config.yaml
experts_per_token: 6
d_expert: 48
init_std_router: 0.0158
norm_eps: 1e-05
Below are experts of layer 2 (counted from 0) of a mixture-of-experts language model. Rows are named router (the router's row for the expert), up (a neuron's input weights, with its number) and show model dimensions 0-191. Each number is 128 + 24 x the weight over its row's rms, rounded and kept within 0 to 255. Numbers have three digits each.
Before each expert's rows: a language model's description of what the expert responds to. This comes from a sample of Wikipedia text that the model never trained on.

# expert 29
Nouns for organisations, roles and units after a modifier, such as Navy, Committee, party, manager, author; also endings like -er, -ist.
router:117143137114163123153142150134126090130173118137126152132135156083116106134109098171194130108135134096143140118137114164133158126146109129113127111166158167129162113104132120140122157159111129094155133104129141156148138104114097125121121140141103131111126174144094114124135101131164140134175095177146141114133129135157133171121097138159136143127173135153143158117075145105162123117170108118116101118156104127140109093113150119142095107121173100140130101145131166117191165110099110110122149108139140169116154140116164140138101089157109088187152118112106103168137104162169090106
up0:101082151112087092155127077093127138071163143155164103119117140093138121144126149098098140135135136121154129155150125171146131098093083135162129137089138137121119150161116149135142142133148156137124114126158144120173147092127132104114141110116126128142112130113091168117164149178152180087114150125158107102119159100118123079101157106119119127112146137166145195063160115123111136127129122137132095120111113143121155113123132155098092091098143117116154118108138126097122146134131135131082168114140114136144132134097115101150087164148105131162148143129138078164125106164133140107
up1:165175112156116136128117145125121151105151111100101129154173133114107124129076115087104164119119170149160146134142147174155146169138112149145108091119142113107109143159156107138137124117158181126093161145152129140139147154087083130144128124148116138161173183142117134143181145133118131133153116127091108125135166142124114128111117134118128138146135138097135163092122144123137142137149157130155103093128103116158098126131131123092119161115155100159129112131155078140081101148104098150135144100131096134120131171086112101062116165178114117119151137139084099146142115146179132118
up2:134116148117145151083105133134136120168142152096169108125086110094123132126144149139131143090145152137102161124098137130173129123156144146135136157119133133125173115097163133145124171139144133120113114123117117088096037153110170146135074151157126079138136101173122110101092094079127123153128127123192099170124151123156120138141106150098106142113127147139168127131124151143126105098104138116143160091085104155094181107109108120123111115118125152109091093135094116136114151106120127140124136169129147149137134102143126130156142095148097112184159094109139126154126100120127134144
up3:123168189097144144125099133121128163172172113128103140152101111171122132172091131121146135131157111126174138138113122182133150144106138135121106106109161151113099104117117162120106149160160153101122133127092140116150141136088109142114201123127136158108120130113136142155144132122174110154085143140192113167123114136109154122142118124138121139149151117137109197100150134129114149113134133097115123091121129108093107113169087138109104121136109124107146108143117112122124140121141141094121164128079121097172155134140133148130108118090143134185132099102103094146116146190154149104
up4:113113141120109101172110166122126118132142147157113144146103188099134151149094126120163104165104110141130095124159131059116093095139158104135096114117109111096166114170184170158191160112132151114147165160117158116171126126140124099113101163109103149141135137149122107138112110195131131092101125108091128145134087112111175148109122088128093121141132070132133129140120149103141080117133159125140113128149117142102151133117131109105115119153127150136141120132121128079122138144130133079112113126125162119104144117143129081129130115138104101131120137124147116067152132157093149117
up5:134109106153163109132082137114136131107123127142148096136171132126107119089157153147158098158141148058126175156133127127111156131147169128126162152156138104145077144117132158082133101111125115108117146108153080097084126126150125118145095104153156151154146162083094149088104115144129134179167148155112161143164101154161121138139128111127129074112103110137138097137083156140129133151107133145071133124121125079127133125110125116130111101130122121139137132115144123080114118108102115125121106107169099161125114088101123129090091103110112093128122091111175156160131132106135107145
up6:139152121116141133145122094128129127112100098104101126141160120109165097104133142119116121158148138070124084089157144123120163104180186136176160127143099124183133171174180134132128079090136103144127161116129133178158138125103087096147084131120122166129161145155151117105127120140083127106135133109117133145109138162176140141154125147135098125130137151111126144133100165129141110150094141115117141087105143091156100116123152151108102140131119115125134137132119132076098123102116128135122101086102160176098130133104110093086119128151136116127075106112137106110154132127103130086
up7:111125148125139136149138127109138113128143124166159122127157175129136064107153126143143121113176140124145124148175122141092108120133139144134126140152120134138128070115118186118114157089110154118111152116124094108155153162137142127081131115088147064113129144143067166121116064146107136158182148187089135094143156143134093153125128100147083123107117086133125091116116135094139133150124090158082098096100104098128106107125165135155127147139154113118135118132116122161186145131125108115116142128132124121129154116100097122151112115145123157124126144099126120155137103144102094164
up8:145159119120179086132142137096143114094103139096151135150117111109157138144129104064139156118117108105153176114117077130148147134177104129107152122152162152152127140097123138064127130143137099137125079104128136154124110146149137162152137084111102105107120122129124103130121154135143133144124099177109080148118176127118110159149159096159130092128131129148112119180102125148086109119148117169156131105120166133144112135139115156162106092101087133149124103131170119143120108084115111127144147107153130178109144139103182135129143121122083118143126144136109143157128187140154138154
up9:122114105127096117188138167096115149121087086122176120170121129153149103106137097135097092116135125128129123142116152123163152120111141145120092136105105128113160110087155117145151144120120099133155098112161097158099130122114130141145152125103105132144111151153089081130186110115140120112100140165124110102109106138164139117144104157138159158126103142122130108134142126142173117121105132121154129134113093141168161154141121101147116188182130094123115181101144189145136130176110146156106130146126142114091172157126147142120141104133098122111149175163109129079168152117157130137
up10:121118110175121148130125136138102128143124111138139138155118128121137104105089100167145118123125121130135144181144153180101102129112127110110155128146116130130099104106127122117129149137180097142129102175094112143133088144082112143179125120123143158178082151150122124131109173116140137179137117113147122117151110119112129131178095130125109141136128138181135138113108120103159129132113179099140103107139124094152093141086088116188127123097073125165161090103084119148135095151098104155146112106106135136178115099123133110135147110121135105169144130142146147196156112149150106147
up11:121126143168109150163146142117139123122150143127136171125112138113139137104172164177125083125133137080144133129140128163092115145134166113114154084195159093140140138153121119120126122134118171134105113133146149185142097149125125129159108174126091122138126125074147063081118155104149129127160156143159102144114123111151071132150106144163123149127120122166116134156114089110101119107170115177129133101096108106115097141118135170145109147129140128140140143076127137131154140109131123132107114108085112162157178127126115136129154090144149118137111128133109107141106106101189105116
up12:126183154133140130145137138131149096093141151158126162107168161133161120102094099106146120122095118129119096123113155167119157127120099112087116114124099100118185107140179113188150147149141140116151135113111154110168113149092182091126141174168087127152112124113145101169163104129125079098131129094133121145126128131116111084150135116113133144140122129157131140137109123090160115125127126079152133137169143148169104132097159128116109126112108119136129143159109141169078155175140119137103165142125165099088128154136116091091108136158138128172128139130137089143119152147129130112
up13:099156131101161093158190172158109092136137101120190107133143139121138119151095150149127130136126112124140156107109153126130158082131123164107108119101134168099094156140119160126120145152085139124142153135144112151124149103134140167163145123119136134106131110119108113119158082121159126115129145146147113147134138149180116094121138121127100142092142153102131183174077127163126198133117115195110131123179153143087106143146123141110115117123156127149160127135152120166112111137162139139132115118128133176105169140168142103095123106078149143128128100148121136159146138125157141152
up14:144126124146132138142135111071122075068160145136102167125162137109149138097141138100111154153136144114136142130142088128072157137104089116144106118150141106150121153138093134140190089119071152143136171143168108135132099123139097087121134095084141111104147118111174116108140133115119133139128141116119137159129106158123103107148160116118106115106153130149139101135138137134078127126168116164118114132135121157068089124130128156102126129083147118129142139113154159102111125098123113126121111117153117082118126076106092116119129102139117079166100118145127096106076152173160123136
up15:123089119145152160136157151129129090113162120165133077105114095134154127180134134129088132095118084135126161148150072098140089130125131146119132120108087091096162112132130162084156133102144095101064129122125105128139109149174147123122160131138112124165131106133119117141098136097153111110104111153173128084093126092123098158155137138159128122102147091099126133114103152138123148136130143155152090125109112142110126081143117116128144116130113140099137098122128172172124143153129176132163146139124147105085121131164154147123155111111148148169165134134139143092151075112087115149
up16:112116107087136097185104129134090110138132139137175084121134170135143111121121116154180138116158085097122112133088109116180141140144153154133106117153158118123132128103104133133142177127130120168192144148122094138117141107126152123160121115165150130149156137155085106129136157115159143103156113136148131120170117185149128146127144135152147123107158092112112099145098137204185135097131148104142124126146127163113144139150115156138076093122134126154171135137167165102136143110143133084117134104127136147115128117164168105102115106132123126149162086137139147119129118098116150101
up17:118091110135145118132152091144140132153142154157151125084095139097105106160104122118109103099161083135153120117123072075123138160123099151135119087157112163109120096155118151111104111145128149158123144090092125085142117102121113098114123125132117153137124094112127163126082117120143145121161092173171135128114171146126141118106132099151139118134179106138064135136115136131116149115133108132110178078135166160108107143160121156089114123133159111155157141146165104121132134142141194143159128136131167154097134138142143111119145103141117183177105101124124117110145115121121146170
up18:151149159114178136138135153108091126143131091143131117174179125158101152166111133118111134097123148132122095094153098137114133136155136164102116160102092143117163133142151103120140105113120160157190140165123113145204083137128131128126127129157127131128138111139151140111151135116087123143121120129115114152118104068084106105114113100142123122099127150115141108128109120099059131121152166131114130115123126127174107156147093132149111156119115120164083091106125105111106164176108109091176128072108147111090094135110131116117116136121159136154154126129097099114101159117113153132
up19:151131099134109154129138118103118150122140126139163132138126149097112110129153085171134136153120145094121153149067149117165104148139145119092165131152152176122153096140124144172189159142097125172153113128113103131129124130125084125107122120107140118110164149170122101159106128148120148132169158163138135124142089136174142156127097126144156139125108099165161087088107074134172097122150121135111099131114106149148179132134111123122092151150139114131150145116152185141166151130102075144124104127141139122120142071108142119108114105163137100121129103164106129158152087120131147146
up20:125097170111133122124092151114131131178148120083140111131123108146114127110128122175094120112133140160104132129128110107106119147150126158135112097092169165119123082156105124173088150099110129099113161181128124105096111130125161116107142086118153129069156103138104134138149151130132159117135162193124104162180154133145143170109121115114125138141116124141114109156142091120133115103123145110111149103161108134099141133169082117144127107125130090155119132099114094121128161132150142125109161158109105109072150080117139131162120117112123189144105151141100151163088158125088134122
up21:132155114120079147120098140107144119133137138108130140132115119132109111118140163150140143167101150095125131105153123126107161061135086163118129220147151120093158137101126117113127171121093098108128160144157110179108160147163146130122130149168141124154092128168135132162108104122103113098129121160119113144136126178143134143108126142100126109123140128124164121121081135099107120070169132087159175128130135100128151128093150123163116148133126127148086113086108126155151123130144144125164123111161119155166101124163115087106156115117129088146148130160129131135083104122131083147
up22:139097144141161115092137172163138141105122133117138131126126177113094166129127115132101117128138142118154142133145102124140135111136099119150110134147186081108158148106168120104148073114106134110086129098117138120116168141192140151148150183138118081108105131115103117089137119122132156143106132076158129131124135134112090111122125132145127140144100134145131077144085110094103095145146122142150094131075084151112139114115190134117153092121136171124129133110119104132097169148110081118157108136107109127104135116099108142123091124152100094145147113194137103105163107109120106117
up23:138127151102113143083156166134090110147154097130166086088086101144076129120109125140124124130133095129133118143092135100141148129126099105164109134133136134044118135111166108101134163108142107084142153100120141091092122119144156141110123142135129144113154096159075093145128097126090121115082129144131144141108159135150121140128073130084116083119144143091147115177124190153111129151140111147134111134106133122088152133143106104146143116094098115093124147134132137129130129151130151146154151141138108134066135112147135170110126140137142096161133184095098111108125123160124136120
up24:156116133106090120105160140126116103126111140111159163153145107119133148122087114139164112137116121109140088190128158113127155177144130151166132128105149113148140154120137088139147125147131112122166098141181111123127131114102153142148111100127138160163067149163128114095171113152129148133097104118144149125156091170140065171141144166092150107119142112176143101133146176124139117115120104126154155146107133139125185125110114114149127137114146110114122135074100115106128126154068088132122160077149149136104130120138141126102094154133129094168120135125110147117126173126171112121
up25:118117092133129098134101097106130111100115130156104150123135122102135154136122121141114075134092133144119184111196173110111152134116110110128150136120101121146145124163128141098156109119131122101112148130139103166107079125153100098123126147086123146150144101080153089163107144099129082113099139142157151124106135118078138146131129117151115088130068157148115121110098131130164124149147122123119122129156099113130118126082136088137161163132164159093134157134163168118100115151122178166153120154112100132127149128147158082113156106111138116125061158153120137102140138154128089155
up26:128147126112141110148098171151089147130137098104125129112153136131150101134137110104117157106115169123173119106128134156117135163161071125161097147157145151131094123117113120164137121104116098097132128166123120174130161123083112120098152169143109088105184161141142132147176136099108116138117138164100102113146135161116185141152091095155148126165098127104129143112108098092091178126113123146094113139149114136100135101122126117167073154120117137143143100173131115185093103126140094096121105143119127148133165102138129152107127146114100090139139149146142119167129141147158151119
up27:155150136141170119139116119140103112148199192123103180120151116106152113189176145114104153128118104138146121121102127127126130152123116109080095109122116118165181113152110150134162132152104087075083114159127150148133097190122103160135146117095075085121130143140148130177120111115137112095162078125144112090125118172111141136126135144141123147137161119150084118120131143154132126121112123126127165091143116136111122147124139143094130111137129132116122089136135158113105108125127163149099121132101163133114149136104163140123105111142114132174112071133135144111106145132172123115
up28:123145121105119058160084099101142137121091143173090105135204154087127118119104140132145137108111151122106110134120127176126085131160112117113120112122173124108149109154138151140085135146154085123121150153129150103137117165152153121114165098174146106114106067158109145152170143136131165119136168120130145111149123151141136156148144135168120104126093181137155168123113107128160139144119150095098132128121099088174153125137123138121113133128171126145124106130142117147110157138155146117103177137159129092120117106114138105093096156108117173164136134138141171128132113131110132127
up29:142127140054132125138133144142095167099135129143137059155110105136138130135138133123155133080156118120095137135118137169184118176140078149100129116121122118128133146145140149153147102089112112150137083115149125149108133169125130128113168128114142111128139138164110114092155112134138115101115084147140153099156107140116089153136111085148116130122116175156157124113162179172142133126119127102172102109132096138144174163112120098142115126143155130092084156139154154116074159158125124132163109141162144133102123111145136126146103134118149110112129136103112175095151144090174145149
up30:130121133076178178133137112174162136146138137090132120136139126143097115150128082152136159152124114134164131084120090144128096130100113151170109110129146113137117102130145116135147104115155120119156075106069158148135135130125133139155138116124119101137132094140098080118129114130077143138131145134139092133149109187141109107099115102083083160108126131107132137121108112085103159118124110117149110130119130146121100132121151145127078136125117106127178119132067127134146141129065101155157125112078172073170132149159097138099128103131144103150106115135100125086126103134146126112
up31:174137143111126133094155103126114121124113144129116165164109109095120130137116118170186144110081123173176158163125132128081122126089148130136115109102097135108129145160154132080131132139134179097184097125120131129148135115136058147153107144124139118155123136133155140151127139121138144135102161107141100120107110143128120194099123096124167141090123097132151099090102119114106128091143130115161162140167090125126133098159114113162138170151124135094119162097114105140157087110071131116125162126088144112123108127122106104123179109112146144165134116119101143120140135129166113133
up32:115152128141136090131154127120116108145111123152104095158112137152104102133104170093142153145101095138146150153118103125204131159129121120112155104131100084100117121145165144106149128156104101076145103119151114121107116101125158114130116114113147148118153117151145119134164143102160128093161097134129113141085149110117147131102148136141146070122105137095158101092112151137175136099132086105154136158166142121159129123135117110135133131111111111136142135154178156141128128115121117153104148110122106199089119167131160164158119093131123140100101154151155145096146149154167161194
up33:137132135128149124144122101115144121102145148113085163160121086118069121164120140114147112137141116133143169184100111172157158164075124139109117158141138110131114110135123110097123114109143117117133148082139124113126090098099133168135106148154139131140073159137143172132124164152130130147140130121158157122118136140116127148107088072128135134103121154147118157074135144106085123151138117100131115100095133161107115134125118106182103121088111058132101159154149110124102151140159150172113131149124130125129141173132151117166142134147129121147128085087099130093167164104170137126
up34:162092120161137160108124151143093099122150148082119131130113119156142094153080149169125132081115187109125143130142160135088106135130143112126087132129131115093103120093161173140120122121113140111157102120131141111151138158131112152150106088141143139117129137131082177119134084112129141126144114110169136116151149126093122172136067091166144120171125159080156093173114134129136118136123168140134169118122130118103129078118146098107159118112151135143110083121159083148144095134114157136146135104131094133145143099105132107140137106160144136112133112136161159086142125152175130172
up35:182129082097135144127121126134130153118105100087111109114147169088134124101153115150122152116093146147155158129135151129142146122170112134140117139141137160128151120163128121135121112161132099157131139107100105108109132123094121200157162148104108158124116185132083104122101136117116136088148179156162121142148147148143082136112130154116105136142166137100138129139108118114154163128147132131128057119116127114144117117091149148106146100140102161183119109111134108142076140183118090132150108112142119145113080096082147118094110177124165120080119123115108115124141128138159109113
up36:134097174112124125131173114128113128110148159106155132145149112115140120133122136145124142150143137183138116126140104173174060192129078118098117100144112153124154148123128121103094166135118150125122125135111117097123093129130144116158174104117118148104155110125082112132162169141121117152146114129133111151106145104092083126118120140125122098159130142140152110120133175131116118132149130169122099101157097168108165176179119140123132111139157083126128142115185090163091144102087116171146130131127126128104132101155142180137127147133149125125126094133121138144088119141138195108
up37:128112109132121102131126147144132160103173123162134113118157135143107156092102132137176064136118133098105121158116188123122149100175168159129173137118140164079133137165141158145121130113138115112086156159103158101115105144127151125092129098117164128141152114115101115123122136107123160120087163162117124119169109124137151176153128148122132137117134130134112112136102129135117124148062136107119127145135162076060125101130096133109148121146168102154117157128082117092116134092120160106083127106109148122114160079114119115170152177100148146124127113149119112118132114103140119104
up38:154155169147151121100150135144165100132118145137137127116088110117142153102146135147146188121127129126175109144125144116137149138128122188154141122174106101123123134156122101136125150137126135115149153130137106108146159113111136152076068155168151099147151130127166143120123094139120114132132126151117121169128102119109151140153119120090112106108185076118135135117137146105129129078173113149123086135113119134090185058155094138128161155132099142101114099144090139159129118157127130086082109111140084174139110120137141124137169144124092115108114123134126163185139111132128130112
up39:114096159142122122164134082149136133161160142135113168167090105094103140125155128144133130129133089129115105124097149148171125148120078143117132102119191131103168145132128113107135122115164122116100125143099170116114109191122097119087158119126125093167131120150117122134171137152151130134141152112152093154130121124087158160091073116126133126124129093169100104150141094121126109114125146111166177106160107114089141126132142124126099099108142113091115162119091105143147167118099165101089133140097099113116155123127143143141142132123182152130091119158123124122132093132180163124
up40:173078095066121106183177085162136114144104101088106093169147115127143120131118136121120123081142133140122085106104120146127144162076130150147140128121105127164103142109123125095122086164118117176135129155130151155111125115150128117156106114114071146126091122120117141145120108138144093136110153077154142086140142127176108152143113137117136138127169157137119114105142181134135145126104137108150147144125089161088128148116123110127138113140151126103169098139160136173118122103112149147117127108166123098116132126139096137112160103126149146108123140115115084112156165069160118111
up41:115152168111170153128112147136149114145166127172096112110101145112130065131124150119126140099124139130150153096079108193127162131153117100168126077121098121105089125128134147148135106094124141109141104114121088094124127129149150135144128143126137140068149142107080101140119134139123135112152150148127104123131149123141156103121107097160156124112098131104124153110088103066114169159115077133101102154155109119180114118128124173158123142098123113081132111184107146123143143131151139121088132175120121133099149118113103110115050121123116150123126104107115126150104133110122141114
up42:108135109123162135137152098113172123109122112078142153107110117073178123158110130115125176111117145130141167103139123119098142075121143123131111142136108160141093165095145142089119199126125152123117117078108122136152128139135135141155102154117096118133134153104112131144066097123149139127100159154153117152107187134118107104115120094138150098104143111110131142141121147091126133132139105130134125145138114129142146115165127141125111135128103170136156072112113103141148114102145104105124087132151121213157170117104104122139159061132149123099128168102145115148111126151111111099
up43:137136126094100122102123112141123151120118135156121092082135090134137081128131144169089092099118116113137140146164146143080122116144112092094127126115102112131145118143134121160130104111163084117080094174147153079092108141115104148130142137129131115163108167121095170135122132159108091077143130127204098113123143134131154159160140176147159109137090175133108130147104147138129163142137146131127141142135138132168148121125136167108128097144140116115089132131105140126124128167131186173116160125159186152125127135134139095115104167116114151163125155138138136135118131110122077098
up44:150099137155146113085140165138118133136159155125159110120121126115160173157131101126149151100161170124158071102112125124133117099168101129148106162064113093100154147103132146174137158129131158120118116135104160114165143105128135146104116125138105107135115117127150108112143087159159139096113139154154123116152128115107165119095132134142126145144132132120111133164127147113119122100133126142165126141138101137121184055167111140081156135124139119123133107112127149109100191173146159072110116115121194108122126125112151126110097119104109088111133092144163142124103114110146169102
up45:152140066139138145091141147164120157128134150176094137156134117112108157146089148157145152135141120104140087169154123156118154103104160114110140096105107104171141065126130128107133111117086152122132103125125111130165141150139140116128080160098152185132118139133118151144086125120130169137140155078098102062118110119132131145142149123141120130113108157168106130095131146118138140093138123105151121091110128137141095114120107104129164101158116168134089134130124143114149113095125158104118107101105116151161099172075093111141153095144151151173135113104151130104158137118146107143
up46:108069161109110152124127076117115105128140152130116112094127122117133114132160153160106106087135127154106089114151101115092152104092147125150164110092103138134133129140138128128106146127137194146167099086151113120165095132158118080086120126128100119143137083084125113136123067115105144115138123138137177091120197138123144136072138092130140133123149139126085098118116134111123139117102131155112145113129106139122108132154129158086130165134201112092143147096130126113159138136120184109114140113119116112125134155126105115098126096141152156132115124113115114103093130148092101158
up47:133144138068115140132143137137124132108116128119097137105145117160136134135139172061187149104130097123095140121144109163131100151112112136075176100186124137151121140078159104155139119094098124086122092122125114173134130129094141154119122079171112120108131170121161151095147140090153084144118093103112122154139131164097150134133161161121142112129122117160114115123112090156111125145142108131175139164141147132124151147143137168143145118089119136145129119157114110142133154065141111135135114125111119142155167171112142130166106123150130094137109099123095126148116175133157107107